Experts of a small language model.
Size: 11 layers, width 128, vocabulary 16384, 29.1M parameters.
Training: a variant of Muon for the experts, 212M tokens, 6482 steps.
Below are experts of layer 6 (counted from 0) of a mixture-of-experts language model. Rows are named router (the router's row for the expert), gate (a neuron's input weights, with its number), up (a neuron's input weights, with its number) and show model dimensions 0-127. Each number is 500 + 40 x the weight over its row's rms, rounded and kept within 0 to 999. Numbers have three digits each.
After each expert's rows: "comes after" lists some tokens at least twice as common just before its tokens as in all text. This comes from a sample of Wikipedia text that the model never trained on. Tokens count by the router's weight.

# expert 1
router:539525551542500479427502567515492575459478465471463548499491442466408554471499463501497457503532418537536522522527554534535428509522456535582495452498447488447464566577484419502529576546536501491491488526504518586454508490424509472513457451472566496457465469484547468505487467467535492483452460479463476493431535489539551513461526503520494518512490527479463431502554456471418473468433
gate17:489496497554447449438521498494524581513483438540475513494522515478466400479499518446516516531461438511496496474493468419552487498569473537469555486474465538464481575529443455485516538530568562491491482459480501542465436406487505481506539438550538546425472456475523468460522528539556564483478491514430436490464508597491487513493519472502549570437501470522456483545465553495440467561502
up17:451492511598474460446494509524565511486487448555476513507507462485513385497482501441472525497407456471498510511500497442540474514514496514491519506462440529486459511501425441486515512518555580487525450466510467513409454488458480464484501452571567550426428447476581476448531535479541513456485514517417425502433518592503501529500482488520548565498497454478471485509467517514447459513507
gate18:542517465527522564529524485539569542466566549489518461434516454491526542545452467442453433495496465557567494587476527527499544485429500468545438503471560414550490490536455509510552406494466435533559470530501539513447525478527430515537473484462482464511506454477520474512431444464534517500455496535530521466546476461485465558533448517519553547524485507563515473429455427502486462478458
up18:559509489525532550542500503537545521487537492470497492443473457450476506497457466491483461453486429545558533553532520574540518492475521503522452578441522443593454539515446497529564468458485454528504426553486537431468498482500458517534484449453485448517515474510497475566442483517522507465443461542482527526564483463456488590540417525503584555548479531585481465445495439542497458524497
comes after: " |", ",", ":", "-", " by", " and"

# expert 12
router:544486509567446461470507503522517556527444523389459532523477431549440568540517444486513449437521451561490506505535529559598449491498458538499548445509429515462453520501521456532473540479424451461445512511459494541484566478477533553488435479551525495459458423464536514481501482480520501458482476524486509445520501502485557470447491499545543555546526449514475506546509499413443527448469
gate0:543469452526490423496551499528441493454584452467480506473358474567435504543526472496580507483496507540472546491501530510438553487549478448468525511519473448537527543460472504517588473499475497534522490386485500571513500482444438529412449519519498475483555417500515549493483452509500531472550487579528484502463541523498491499467512445533483465475510530468526485469510441493576532475523
up0:521434456506531463465485534546446493488533480448464505402401438587466468530519500516542533507516436548449522506523541533452527536545516446508496442530489415483506505439528468540574428511463500534514511454490470504578482506441473571492464479534516517416556396505540474521446443550482496456518506561517500497435546521512481486455514460521475443498486513472485521455503475469555562496474
gate1:572539544504482502497457538477486512573590528490462503534512508485424544533530516572530494497486509565491526529474435501483443378499548497425536453470501527517481396503505499469497563571457474501487529460510472485446451548502495505523449503506561539501480499506538492541543509474465559441492513499554471565522444422418441499530545546529456472497507554468486433520446517474499582491529
up1:555539496472457534529431564487489555526542554525457497471559502502421499515528507513518497515448478517478518576507453513490496418463516465428525471452496464469474474490455473454475553567456482567449483465513478480467506576496455486568513482513546522506472467468527498505513475434526553498499543555569455549557464449464442463524554584525441453443496575419532506486487512501501603502557
comes after: " the", " in", " The", " at", " south", " north"

# expert 7
router:570493516509514453431482517453532587493512505435452469519450506481496491492443458516514516467474419453510489443531579542517465435501488487507542436505503489458471466556413447566478539520455483497468549598476547540485480549470493527504508490494539528483505442471522472480519503469474419431476432448508504401482535485548509443506523439529497532548483486519467491579505492430419498486428
gate0:500498513526523431540483486542496614561511494484521534495502554470512560430578538501530459553501484442498537457505514542565502503467569489508501418513516530446517469499477467492434502492522522455454543503417523459474489527465464540476495419491527527509459420534471460487552512516452549536524461426465454504530442446574528485510502498553562515590506449479441558537443483441450532502481
up0:514465505535542445565468501561467604548609472485503541495479528468531530434540501496510422576489506474534561475494507567535481519479520482502556453553496475453449449523491449463444570486504483498490504544450453495465518439455514518460499419519491524477489455568496448454527502470479519468506444443474480496537457481566532484489478463554558508604501442509444548536451534452470522540487
gate1:527493561478468521551527491527541514531484493485444494476496535484490459445500457469496531477514451473559499537482520515424479500510545558528567458488537514473532523490417405535470455528484488480422519457523478426444500538529483474534582504474513508532470488487591527577507480490463403483500523477512482493501486498559469528414503499578516523550480434427522525536511464408411469455415
up1:480535566500485486567509494490450474503556500536408466510492531464507477420495456467531514478520425463563519491556533496427474450481532567515555422427536502464521485524426426516531486520555480458459526513518484474471478546451498509555592505473496513499465445484570540506516424482492405501514548468478543479519538443562473541450504436490535516469511477456533487524541462450429523465443
comes after: "0", "5", "4", "8", "3", "7"

# expert 28
router:544486513464540476475517567526491499540479491400383519489479508482469532495474406512501435421534516491539483498546553448516464527481473494518488467535395522552483569531506517474446511479446490540476536524402521568492478459466488521532420450501553504474496451504491475485470468468508493466515457442508470427491548481503533481491564528588482495547478511493470481501513523455401462494410
gate0:489507519449500538472441449533478540483428512500432525510494509519487533537530426471517503482541455570503506554495438499481468447483420498518460502514508507487501581558476532544460508506501483529476556448517566516527461446477571502517454494473593552515560441552463477516578653446449453496501519428539491452564573541526523477454518486515489511498485501540483482464494486518458568534507
up0:459515470480509556456410473529509510475483527480440494494561497455450518556513499496519501480491424598446498570471492545512505453439442516534483472463498527528590545487435529520517468523416496530490539488561575500504540436485548483538521531468538540500509486516500515563560553459419489467481567403544411462589466441524512493499488545482504551452476500503450487469491515532535504535500
gate1:490484542504516489510533557493561541556550547462419427499466540476486475463505454522502443395542586493470396494505503476502528522456537573495581490516476571517545462481494493451516519498503498481521504516422418436521447546511532498469494535512504464553482443484427461497524524460492563460496479511549510552454448411535490461467542498464533473528501551425511511441514457503477445500453
up1:508495591577502511496540535525598542549518506428472427555457476480504484425439481496561435462494564553501415574548493419512525462464524585482580508480521534484507438538491482462491537502565507515544501529431422494485450527505527523521484511554507488516468456503476457459535527484522541483438484533575493534475440487550505411490541466478525496518489530443502507499519516527480512542467
comes after: " ", "9", "0", "1", "2", "8"

# expert 47
router:540477507509573405431512509511510549545413504463489487514464458421451491534486504482556419409516479510484511496567528531565471402508437563473514471520470513498451530535461501518467608591468536517485516569482515487509511567495534535542497506518548525503496506459486501467528447468523513491520478490485530434471544487561528432528544478547489587437511477501546495512486489456436542508470
gate3:545512487507459476507531419505490443514434513545376490497535534489491493531472536503461470467553507540532540459569461472561474437449458494530580518517573481506491530536517467567537533488456535584468570560479474552535537531491477492506464557488518524498536478522436459417552456542510528483521561551533571523501474489438489481494452466470442535564490458475509426464487442529502559509501
up3:528515467451485478520526418529499475509458543545455541461477574541443518499472498505503519546552496480495502441571479479549429462411419496527541497515606522533482520482537462529514584493481584563479564571544523534537480509487440494527482539530547497467569463489439520419555529494540486499497545575527541516471472496491487505565456527425471540541480544499521470493490461475478551564497
gate4:528546576477510494424503496436467505442473500478455509490449469445493467467449455504539438522534533526556499514601449519534468463469503547497573505553501511440542530510487439524592567608491586500512458529551511544468455566442493467561487536481502509518499504471459481458482440566524536458475514504479571510465509487446534516536475507512483565465457461453519502577475531458482467552485
up4:530532586441564460449471471479503499462528458534513468467442457486495449465493501500474514521543484469525508446569452528552507470538506540513569464521549501461529472481501473497588537618518564449487438488556526535464510501399464483519492551525492469509470551453445488506483502603504521455428538565469494499447519431437532543505484541488465547480507481497458465588490506482460472531454
comes after: " the", "3", "2", "4", "5", "7"

# expert 5
router:538474551533473484467514610510475502490413512484418461525480473474454559501511384503533523460527480494532511516556578487533464441497446495473495442543409544499439497516513502541459561572483460512476542531449471541512456525511470516536451455472537541444440433543488475503528491484565494463472443546474505458459532504542498525519586488562552505503481484507489472520489535538419467436478
gate0:535466510513423489524508580511564506519420492440531483619585420470496518463467452495534532488542546541483437549559521445510484464534456481536504519469550424455443529541538492507531531563535495525514518477519489516427559609547530509480494459489549531519495491494466433502516553535489492483427532578483469491537515547522486528502519457514480492474489488472545453454454554516435544466494
up0:513478493540413487505512566478516539530412485420505492591588417455532525443461461503492521460523500534500457585552511430489448476504483501526477519529496438487454551508479474565538541553499468528509550494510475497485545586537555482506497428521571503551467505491473424502560556568535547486433531562463486490502513578482494565504529478531508462499468536485526458511470544508465551492501
gate1:541551510526449496518521512516487479411450506472551470557538522562454517495446422499524539482432497521549416473545468499509463532488498560471460542500527552500524436471461532541417550498514440406552472475435527496553457428532503534554524436472497469468518453521482486457508469488533533476499415472464486503444471476501490504420514439553429484519434496517506497543452524549450484432540
up1:505529470504481498576498528529476491456439520446531465552515560599525517507512380486505521424445515507508437484541472507479470592507509564415460495439527577519464467422503540511434490502471447458545454485471504494514493499520496530534469439425502472479508492549520462480528440489536502443497446492495520429447472450499567533453509477552452508549488489512507501567520543505419528446499
comes after: " the", ",", " of", " (", " a", "|"

# expert 11
router:531452567498464387506487597500514477530470496467458522546446450553463510558469444539539416439544476521487498439521517454558498421503460484460552469472459538487476513545536521571461526514481434501496558546405516538445463511512497554500470468455527509472482429489457520503460471421520507412488460479526462540474533517525540500483541507531520551462509497527490514471575443507446463491488
gate0:469531468476560465524561511498471517523507478577521476427502402526488485594461433555516536545466444597514542481575478481474471469554441477455578526493489560484484537518503499526515564488506451503483536465459430481503445524508419517534475539445510597547500459456501556550517527473508521488503469532546544514468525525548524508532583458453466487526518495559510511498476439535455448482468
up0:493475476491525459541512478501455578487503546547483466424510377521492498562451435568552494489466577594456542483500485437449501463544449503463551506536457529506472553525470492549491523467503417442513521462517469502525411515465480506558456522463513571529524478463503566534509523501549531473485480531491513455529535485469525482532543479421457482487548503593452510488513457569451485461466
gate1:504514488473500460461538593501507513516493576445541441507563499504511434475415516497485453522549541578524510461557502412440527482501458498465505544543619422521518582547463470518475516550541440529514523539497509500493485488486419539477520490458533465460471504484484587545484452483557483469562535436501467456492478501481498462509556483535483517472517469562474567473588509488499440473495
up1:530505497536468456497503595463488514505532547426526441506561590506454527449502460494518468484528483529467471465518504477447533477449488462462530495502626463565522531534474524494497502513593510550583530605478513527484446537465501518478516497495546496489502520460430563514474475475556526481525527509474420474510602502545490495491525439457505555456476405486435540507535486512513513448457
comes after: " a", " the", " of", " and", " with", " an"

# expert 22
router:522431547518541447493524541479544592486451519471520506519452482491472514480540468529554444444542424453534415536521484469546454467482425514530566486510461463504513524558486485540514587487498496508483517533467502485519485484500445543529396416490501483459495479511552562474458450429520430465588510490495465488453557492529556465476615496549477522516475489511481464538473469478457476439489
gate0:548465524517575439526489484533480516496487480456523495530477584497542474473484495543530484537558437468496527483532513495443469468460507481496502498594518537470471464580578454483485470553515508398487515460473494550557487480462479507487422511501440438484533483542515534489501492492480460546571522525502444540502503554561513452414600459580522454488587493535536471468515525535509550445425
up0:511538523473501501544486501478456515512456506443501509538460610497486539489436483510458476480440486479473545422524445478527433489466556477543481468569487623540475496483547521507456422440480498478537473436530545495506469451529523508470499514520432451483466478484528521436530479456469479566504496543554446541529500498531553462438467462625490519484566473493520457494514561517553549449450
gate1:488458540524515525516525471475518514529494446537470482457488515539536477538520452501482477513473484579486504562371465462540464524502483557511566516417519495533501510455533480449482520430443527570491532518444569500570557479475537509477403436547498468503480559449482479491495502491545486576413441521548426497409525535496467484495513481524511441483496476473441516461462473580484517549455
up1:509460508501494500513510411456549533525489433527489496551526530552508436571492467478413494524484474522417563483410532440520445523525513536531580506409517552549484526488558472444500472421430555570529480486455528541570507485491575538481449446532513507507462512433494456498511488526516509594449488486507486495471490516522477472515452467544528484491527496482514543496464513518434546520406
comes after: " was", " to", " he", " were", " and", " also"

# expert 42
router:536490572500511484479556529505498501490434497469476509537475412436368475503458476474534492408574447541532506495511524500518526460495489555581514444530457443460478530504502433491489539475466497465453532547463551554483528518470448500466415519461516532522494458545417476470445472455524534486541457499469466453466520500474529479499489530526511514540508445523461463526481494432371542453493
gate0:474419494532518477551541463487486544472447486519405497530437516428503526549565521514475441520501481473516570495486477523435473525426546494515590533520480460493456495487514517526508481479476528485505474460456525508566508565447538498479424419492468475567539533433445461532529510543499464522482504419520508548460548476465586481566458509370518469486484534556487534521498536492481526551493
up0:537484485534502525532554479516466491470418459509443481545451528396522496593414539504469473491464466559474597478574541541443491512472525519516569514517447520460466543527471469493474532529538523452522482421462480513573526541488559489502462452479497510551526512505412455523536531512519469546503496428578456480426553506518568496487453479463535529430490442483460544521457505521478490508499
gate1:515544488500483497424521521494524426453508508522532519500551544500442485523559509414484528473463547450532503587563495465511532496487495478542446529454513492520524530470372534465526484610485466445573470503452431626450472466518554479514559495559509542491500500529535532494483473445480542549427450519517458487495523544522483448492474479530459506561496439518508502499481490469532515462430
up1:527538496469481457464542514523521429483482526498531530520571557529427479501589505424487518461536527468490501589519447479514510492475478480558469465522508488525531549460361546456476464568482482447572527530449491579472485550484537467514539469560489542526535477542547496503519505487461578528472441535536497534463536553500486464514479487531432552582464471558474501494460520477568560472481
comes after: ".", ".\n\n", ",", " and", " served", "===\n"

# expert 51
router:591478547502477410472502516508523521518444517397432517472454435469405507467496424486556476424524433460528498515479530502490473474459428456494529481490427509482472513524497468603437516493489505549477517534495534521464504538507483490517490446464604502449497486462496480436494444507512463464519463467474490416449505470497504514525556520514520529486521448577509485538487484518485420497409
gate3:555495440451528514528461500492544542416493551493473513498480401481520460531435530506482541506529492441516456506573556488526499480491513530511470488545468492470482547419535499561478487373480492511534482542524541552511567474611517543500474472446442473458554506522512524499464484529487511471448486508445464482492568477515561532454478522505470530518461456590458492519437496468453455433418
up3:556500427476493512530504528502512524448511557506487464467492375455568466485452512477464546462550534446510413529607538527549507466506542550495465464565478491481485543410517493523548491425511512567521482501530541517479546470526490554470498517459439522492583526534508532468469471530531495446465506512472474470488536435485571522448494551481424531516502493579468535485458449457448495437503
gate4:498498544466532454504514576508425467464561478521557505446507559474459551483518471456434581444463456499552500530478441470491510524548471450463522443567478509565539433491547517486541523546465470517464488545512482436541450524429583470534569469499457519574450530461442504450492474461531524593529574511506526535513525498543453501468511475555517527536485459474535529483589471520506515537496
up4:555495531518500473503516522543417492490564445498543508428553559473478509475538484486416503519485441486544487544433498476492516568519500453485539445513485536581494452501541502561559561537445487509469511513479433414533478475418580453501534520558470516559472575457467520430522495473532567604488523477520486554535504453529474477465493481545494514546464469448553481456526510525436492488484
comes after: "0", "1", "2", "8", "9", "7"

# expert 19
router:639432586506577469446549556494464488503503531458519540493475458474403507492479458451508433451490454494548451499519508460542453489529449601525538461485496546517514539517509498524489524544442403511465524527440531563535450493452470491549486480513540518512460428537525490534530526503499433498471481479536489519495552424542499449515518493577474485520475520533482486540520475479468519453438
gate0:522484472540434471503526502517500534528512481496530507428532429531504462519509459505508447413506468505451454483458406596462515474526521510470454531487528481481509522474553451506364505517462466491534477537432472440577524478469526529480522473487461510528543461470494513521434550503546495565490544523485477441491562512511487598442492509572561514495449514503534528489513424487418586504502
up0:476458516543464494462534538521434478514474460454471504434546452504603505487504432493483464469460472561447421475457465579470488498505511515442439520519470543489516485492526433495396486477481449537529516515486499479551519490402499561516553467475456493484499477471518488504454556527521442564542560513567509477463568525486480567501500508566541516546514523484566553461552501488438592547486
gate1:557454533505548520510469436475457563530467479485506467583489483479508537473473468509577473531491495464482432431535569446573493516444468505528462502493453584544548540538548563484535500467469475529419497529504480600432470503491452468535431547495504558469455479456421545481463469518468502515426508559485566526489542457403505520529520514562510526523498552496504495468487468545474513492453
up1:506552518472580528467504476491439515513522470526520530537439413489495537458462484496569479514486417471504441470600567449504484500493509492485512488519431541541540499496575516432511497521471499561439480539488503571432571500510443510485453578488522501440479472510408551523531468595482480503458508541475561490494552494492529474556518487510493621488530520451503504469450445516513527473465
comes after: " |", ";", " /", "°N", " March", " November"

# expert 13
router:588439512538522485484588518514532518529461496471412517489454431441432559556525414517497458480555507543473483467559540476496461476429483497496513439496435504549423498531463443531487513483497485494467494508444538524459419455513519542553487520466533537493525465485497486503468456499488531464525457512500477424412511503524505481497536518518489622474504499564506447525478499422409510463469
gate3:448454524417586483553509528454450583547436472544546526579599460524537572453569447525538512483532427544449476499534429520485516563500463574520508533498531578452522505494485576465482541428415491486497528504515479531544477464521475491482555511502502525491541517544511478495564521462533519528489471480520514493561467512531555491474523512501522531506417510478546497495502501490425561515527
up3:463509417447509454566500507511498546469439546477533526468559410525489558488610493521486525484552418583491457478521477525540498487455466574469533529540489437514509526528548518522482503431423463534562516506571449446472460488476481488493541521541571518523554457465492488459586480466498526519507508509517481447549494513447590515497546491522512511472467472443551475467486480509434562477540
gate4:470473553444481485588523540462531533482526513464490518478478470541511478502510471480439507501542534509491534452483423576445526482466543517427571477458489473507432538477489482442524507456505521554611421527586450535539484375537547472560493479508523483482530424536492539493525480474441448501504412513537431478481459485521525499440482547489491549502517478476527578528530501526526549487495
up4:468516484461515460582505533482515580472576531457467516464467448532506512492476498484374496476556557537518520441477463547401527488494532509487557499482479498516403522438451471395554514461524494482576450531590459524516526383542498484501483508473507471474514422525459560512523494481475498506468423523560457470458480474478510491530471534508515517499514490479523575544513527507515517477475
comes after: "1", " ", "2", "3", "4", "5"

# expert 34
router:530485543480534465467606551549480553488479468449375498525469474462485499482523477413578448435568457498518501489548523505534454485445466519536456504477471474549455529506445485560471531503489492477423487511400526549509492493492483502545478496503553460514448457539498520486507488440501464448404477494491483477463493535515522472527535488543459582545515428538477477552566518513483513473412
gate0:485473575564523496554527457458522487453473546470520552492484483514487475495554555488515507543481515539546537457535520496460503451511421494555583478505502514521471472503461455497535489477516501491575502445404460605476457507539519468458479440570485453480554539537585493561548524480550461475471464510468567476504541453501520528414481479545494488512546491452537561586543584526464464525530
up0:486500538540517524528557481474508488431492514476504527494492508519525462514546562434522474545495482530584490469554570533468492494521464513547589519484503483483400463539473485498554482485538530517566542493474479597528511490504556479459461432577473488469574537523563507544578512497574449471480505493472539498458507429467547522426523465539514494506578495510532552602514583509460458482530
gate1:470489493555509435477478534464513490528446452484494514466513431427462489486478487485435497496454544497484506576456438536440503509512486503470496425591546541514550483437533569488524500449462504487503482477541532487480443469514454566481532463510536521504510506511413552494438450515487508506468502456592553493547489564525528534545428438590488489460495586452490517500519535481575600475527
up1:488498502537462430513489519437503450520415513476465520426537398401544483566593484434484488472477549611548434566516453482490526484496513513556462465579476506526482473495549498480481486461502519476481452462524522497443445472556486541476545497502553484527483503519454561503484523507497418487459547477569529547490547494553542484484453516552529488458490458515551519474469532484543555444503
comes after: "2", "\"", " /", ")", ").", "\","

# expert 30
router:518507569514521486463539561496521550510468480387524493495529466495492534485473459481525482464515453475569495515489581488526483445512402496525493463549480461538488481532469460506433611477509483557480554541395550531483493520464544514476506438460505537514505484481541462471513446383533429474478417514486509490420474484503473474511502466598531512492499462570487531472473538458456486495458
gate0:539478519597429505507482555474476551532496436443486524535509531572475448539542433500490464511546442486522490523515509452449449466618430480504484517550486503484435447516568472523440543556526491517537509467474505557516542479518472504483513458478491562426525553573461435541528448531551514532505494490542531481522446488477472520505457430558580512528516580507555482439537534487471496509496
up0:540501492594419498586500526461488602502478454412509501536545565536513453596492481476457475502534459510515472522499521434420448500604439470459497504533492471458491441505574501537461543537533452498522471507463488561504553457530494543522496499458510561427490502538477520514533429485536498489489478485491530477476480495469499517550507435532546549460494586506543508434554559514497515503494
gate1:484533606498475541492497499430438462474518449506539503530463452517527497505453476545496462461516478501575481544484583457499449440523511432503507441471454462505493516514492535482472486536501408501583535591557532485482565491513512459544508476436577564600521460471470416529527497447529479499530462526500511509481467490523541526497484474553572486456431427561523515483489433472484516518477
up1:490496589507460537498496526445397450515542447546541492504461453573470538525487460479431454501493522523546471515495501491478466494601547469530533491450526476523526576552525547493492522539488420475572491559609447423470554530513516494554494457421498487539491446530453426545533492432507512518559476511450476524528493526489506522517482498501491489429452491533539538527523467562534553485491
comes after: "-", " |", "|", "\n\n", "==", " •"

# expert 61
router:530509553479461466493537593526495577482466522493427496477497483545510582505476445551530491443559536512514505503545588512515478491414475498528543438528482568462497511472410503505443503574477512564520480471415498535521535524537482536474407449479508517512490469520479506484532437422582489486502510484485458490469557466533506492533537447572514482460552504555505513510603474465444464470494
gate0:477532484421534531555550459450435498447570446487519494386489528475442475433548504497466506522466440527453515548470525566514474446450449539435502529552519470554477486477476523491627484525425493509474523463583532466432485512528523501506487524482531533541518499454481550506377516463461500523480481499441517479515556564499483538488457488526475506445492494511490522522554495490573537482515
up0:519470501438534512543557440462487531452518495487488464413480556500479533479491493506447480513450439540438490508461509512513436523441439513452460532567487511534451471425460533538554462554486529499506584462516549520422490541549558512433446491463543597550484474456462542475411480491472509482477520479444525463442508554507486533537494502481471508374484484507486521528566465544526513470494
gate1:471488480461504536519550468598511504529496428550464529505502538555506538552507513538573533494564450582513560526506521538523434490525462482426454485503538527468462485549466445505491496406445483532493520493612454568476505517470428537541516491559484542398533410436431504490556533467552455498529450496508459487491506481539521519463487444554461493539508525543503482459526504505536513500476
up1:473491451483460557515541499553563510474523462545454532571482522564467507540491494481504542481558494485516517597441479507568404489548432482430425518437472532488493470539489486518460485481453498555520557481562441526491467519502487556545472529540475472432526448499451429505565554542547507519505451515454425513504537455578497519456524450603464475500502504552488522451529475486513473518461
comes after: "|", " |", " in", ",", ":", " In"

# expert 59
router:570498535534541435459581510520487510467469467489458534536444420487472485511552488464515477499473465519505477500512540535538489472511449519559567489450490562529410568489450497490454512478492465434476538556412517565502476487475458515518453472439599552441457452541457485450461525446535465513500451497477444489460527493569498479504526548512523543415434462507476449522515467461475455481428
gate6:469506490565500455564530489494542431462471453569476498583516486449459492526493548553489484486511471551509615484503464432472507500468497474497514474480404527499527568409496455439461473440497515498522467474367469512487481461487461548495476542563489497560492509530446570472487457553521513453468502519549505489555473444488491558490488472534554483581495463514464555523474541451489533454484
up6:480541425535531458558489450533526433461404433519458505553479480460464481554554558542526510482531466513490517482536503472450510523474464456548502443452447509503477495450554452513460543462493548462514452458417496545463463511496473554538482560586527522602513519469458564525493452527471514436416501496547480477568485456501464504500507550562520506556496497483520513530493472414498547478443
gate7:461481470567449481471459513449533520429492542479528489576464449500565471456534533494443499514527531496521558450480555476472515485451504521460518544561562587484499477503486449550447441520499436434569509429561457462470497529565474492426466499496528483515489469473489467387483439505463445455527425538514441503544485498469470493472429486527554509540473542530535572517548478526461501471478
up7:469503448605464489479504530501527512503427612482469523530517508479488445444527515495502498479571510570550540455468550462531568514526451497471507508543479506492474521465441475564459480541524467474514472430542414466487505533536497423429476527495548467532457469486488499417497449599489421451502417508541485503491509538442460503474497516512565480494509548504509550570581481474472495471483
comes after: ",", " However", " said", " however", "s", " time"

# expert 8
router:571450552525520513496529521520516589479515497465534525488474461456429550467530432498532457438498445533485454462545560468504467427498422552488552449517462465470453459505498417561516577527473521545400529549461541525455560516462511527486422523413560498491500490458485491511431515509520495502450481523462509456429542467488469488553506472531451567467477521509486531480507513493499537426463
gate0:571567486496548482505507473564562586436524467494535497414477459491462527525547507558530518467532520504541476475557514493480524437482471517502541457547486428435465497527511477508584556459486536530444511525469561577469569506537521489454479533443613518465495511525511556487447531498520491466459479498417505493465502471515460458562520458525468560424522497507473549444474587493522525469485
up0:561565505472554495516495390594521506459451471547493492419509502494496550490552474533508488466535573536537508481551511501485463453505497515447542469567502485449481535542515493465602554476520528572488495503490588531458551474508495494472501522481614489459523531503525557483446482515511457454448506513440505519469555472551492470511556439508463582442495511537507514502488572484562553448511
gate1:514520489536533514497518503505462591420468474470586478474467476465460494406531483545531499526437496484487488384534576508454459403484492493502528480493507480483458503508492451518536588499445525510476542506456534614494579469475521535466523472492560473431485536488546500450490468504564519473459492479481538497459513441566481443506466474481470534430478523540510525487527518496519384497513
up1:523560474530505531499517532484502578468507455476597459440469531436479536474502464515501489498411508497474468445559551488460454415493492519522463476505461454485453527480466466505511605488472523485454522553431579573521501511501490502448517460503550511449488563470558535446480520529571496486480459517504534454453548478556501472483437480470454548482464543596493516480554489506560404476526
comes after: " |", " the", "–", "|", " first", " World"

# expert 36
router:549460528534507500435478543521469503516432428453454503485498450474531545482452470469532436423482528451556480531495508524529462490491436538571542452547473578490437509570534431566472490530402498569468519489494506536488487486472496534523490474436593474487463450501520501502526503514513509501474420513553526469434561507551531516504493512530547520467505409515527504478581552491405471467486
gate0:527502551534540530521435497508544532506478473400482535559472451501544552587533506479504416483488524518470530507542551441568439504531498536509520448544520527465435518527525537506478513500436574535482517538523581534523522495478526570484510536525529517455474412497470524507539583492507479511557440504456586497548542550526497499510440450445521531476512432502510481514471515443443527400536
up0:519515552531528550529403424482525527537527478445496535536448446491547526588538496525508445527485536513512517503569544409525456476522511525473543488525520542487472471504516529508471483462411548471455520552511604552488508538485533544485525546574510485465461419478462517478536558481461515523528480513463555511548567509529493474533471464492490526493497448526510412554448501424448514404526
gate1:480489533475506496478472515496509535553461498539453534534539417533532572572513444556538434454468600502509541585467517442461628519528493447522461447524454522474499517532533464537477564481476513545497473503430512489524437451475452489533501477510507489551501464554462440513529482462548534480529451474499553459485549591458496501504589455539528544505524452481533575515529526533481489508474
up1:495482515461465465475498551467523576559483478524455525522563435526486567554499487512538467463481579509519544595487504431489633482543481478503478466558454465506505504520506445512480558489498497585508499467416539528518466472460448522555486464509528443529499442544508447502523485474591537475541494499470529480481532591472490504514612493551569521551531476478522553490545472517482504506466
comes after: " of", " in", " to", ".", " at", " for"

# expert 60
router:527502502509463459431563545516536491542403500493478549504521446463459529545451455492490508407525443476583476482489480501487516494509457532503494460450415539497462494470457467555496505476483433512455542509511516530467466455487527501493425451495584546489449424527535514473528508504527476473530460482477461414458537440557544489533573423571528562567492536484576456523475517501461479444490
gate3:574439442505593509484528443493438512516521539451588541581433497473473512502491460506545452496509476530457430492513515513501469511484528526538484572530486581467505518496436532539459379566451472490475466479514505506477577538433506458490475523507563510517521470564521495453522460585513501490516507549507499462424413465453496496522549487465518448541555460486524494469555541493520504535461
up3:532427416562591474444512472501458495544504559502584500527480468425470548508463443484528425493500522481489450470507500473500470538466525569516481549544500564448534484526473502517471391527456478576445507504525495446515551502457489469486504518473595498527468475598540446447509481573534490482498503514485497476453445469487485505530546508478511511556529452451534501444539546537558558523461
gate4:450600545511519536539504545555550451524462502530476438431550553408484492505519466520461481473573492516521528477503518482448570498489442461487473526527467432509478479505495430469529591438587509602442510541574487518531533456544491435465462480470524536484510514434449498552493487410456474497520504524514502547513513515504519543467487551567517472508513442441544505480495473536516529542464
up4:467559497528520592514511500539513544541507499443494463463551531378536543554450469500476488469562477532537510454519571534466552455551437509470489455544465474524493480494483447499537565481529524615410478498545438524545484460478551492511446532456490532526456444404463506534515470466506487472551481517478513503541492573463531481495511544564491467496529471476543465439513465489500508589499
comes after: ",", ")", "\"", " well", " vs", "s"

# expert 17
router:564495561519527405484555498534464548476432470492426517537516472443455538535494435478484471443467540490515494542505558468530495447431444508536499455508483518502529565548476455538497508541492440527486536576470550527541501501474613497554459502438557525498438478492467463504455477467502431464465471468499487451461555540502560498524614468539512557473541501468444462456517497530463466482473
gate0:516478491582552488534516475534514477491468555498517518504589531499443495503491464519467514403479584492499465549472517509522410489516469432490523492451461521474505533495470554418523486495565442514429520484535559492510457480516529563518500482520544509519488470564424555459458465457503524459452547496491390501507524510490511457507499494600497520449575512549444513474453485413513468521412
up0:507538465578561463554480518487520471457464566509470487519559567508466491526517479562447524477501542484524496571471473559476408509490506424508462504484477513444533512543491522424539535492573482577438537458485500484520461477566498536510526503509503525471486447606448563460508485456520525453527554479530392469487533507459505474522484513596516524525527504536457482490457518453520516569407
gate1:562546459403511478550500493531479450497367383480477518565513490516469518476457495471489476467518397542508517493484528536468449475434533506492475487532479543523493509518480535480453498586511511555524499545533589423514472490473499463449500486570497424504490479430477541487455469573479505462514492532499481508453506511480502512421473481467482518413501557458531508473592500546531491497510
up1:612531472443475482568505525541538491511369399517481504599503515455486502512450517481460470440527382538454589505531475490500538483468502512440495474516502489579484535492501519503465547562508523483514479530507554475498469480491447511444468541493439457460498460474444561484434483552490486514536515528510467498476531564454515527440500510527483481428526502495506509449536556520575513508506
comes after: ".", ",", " of", " in", " with", " for"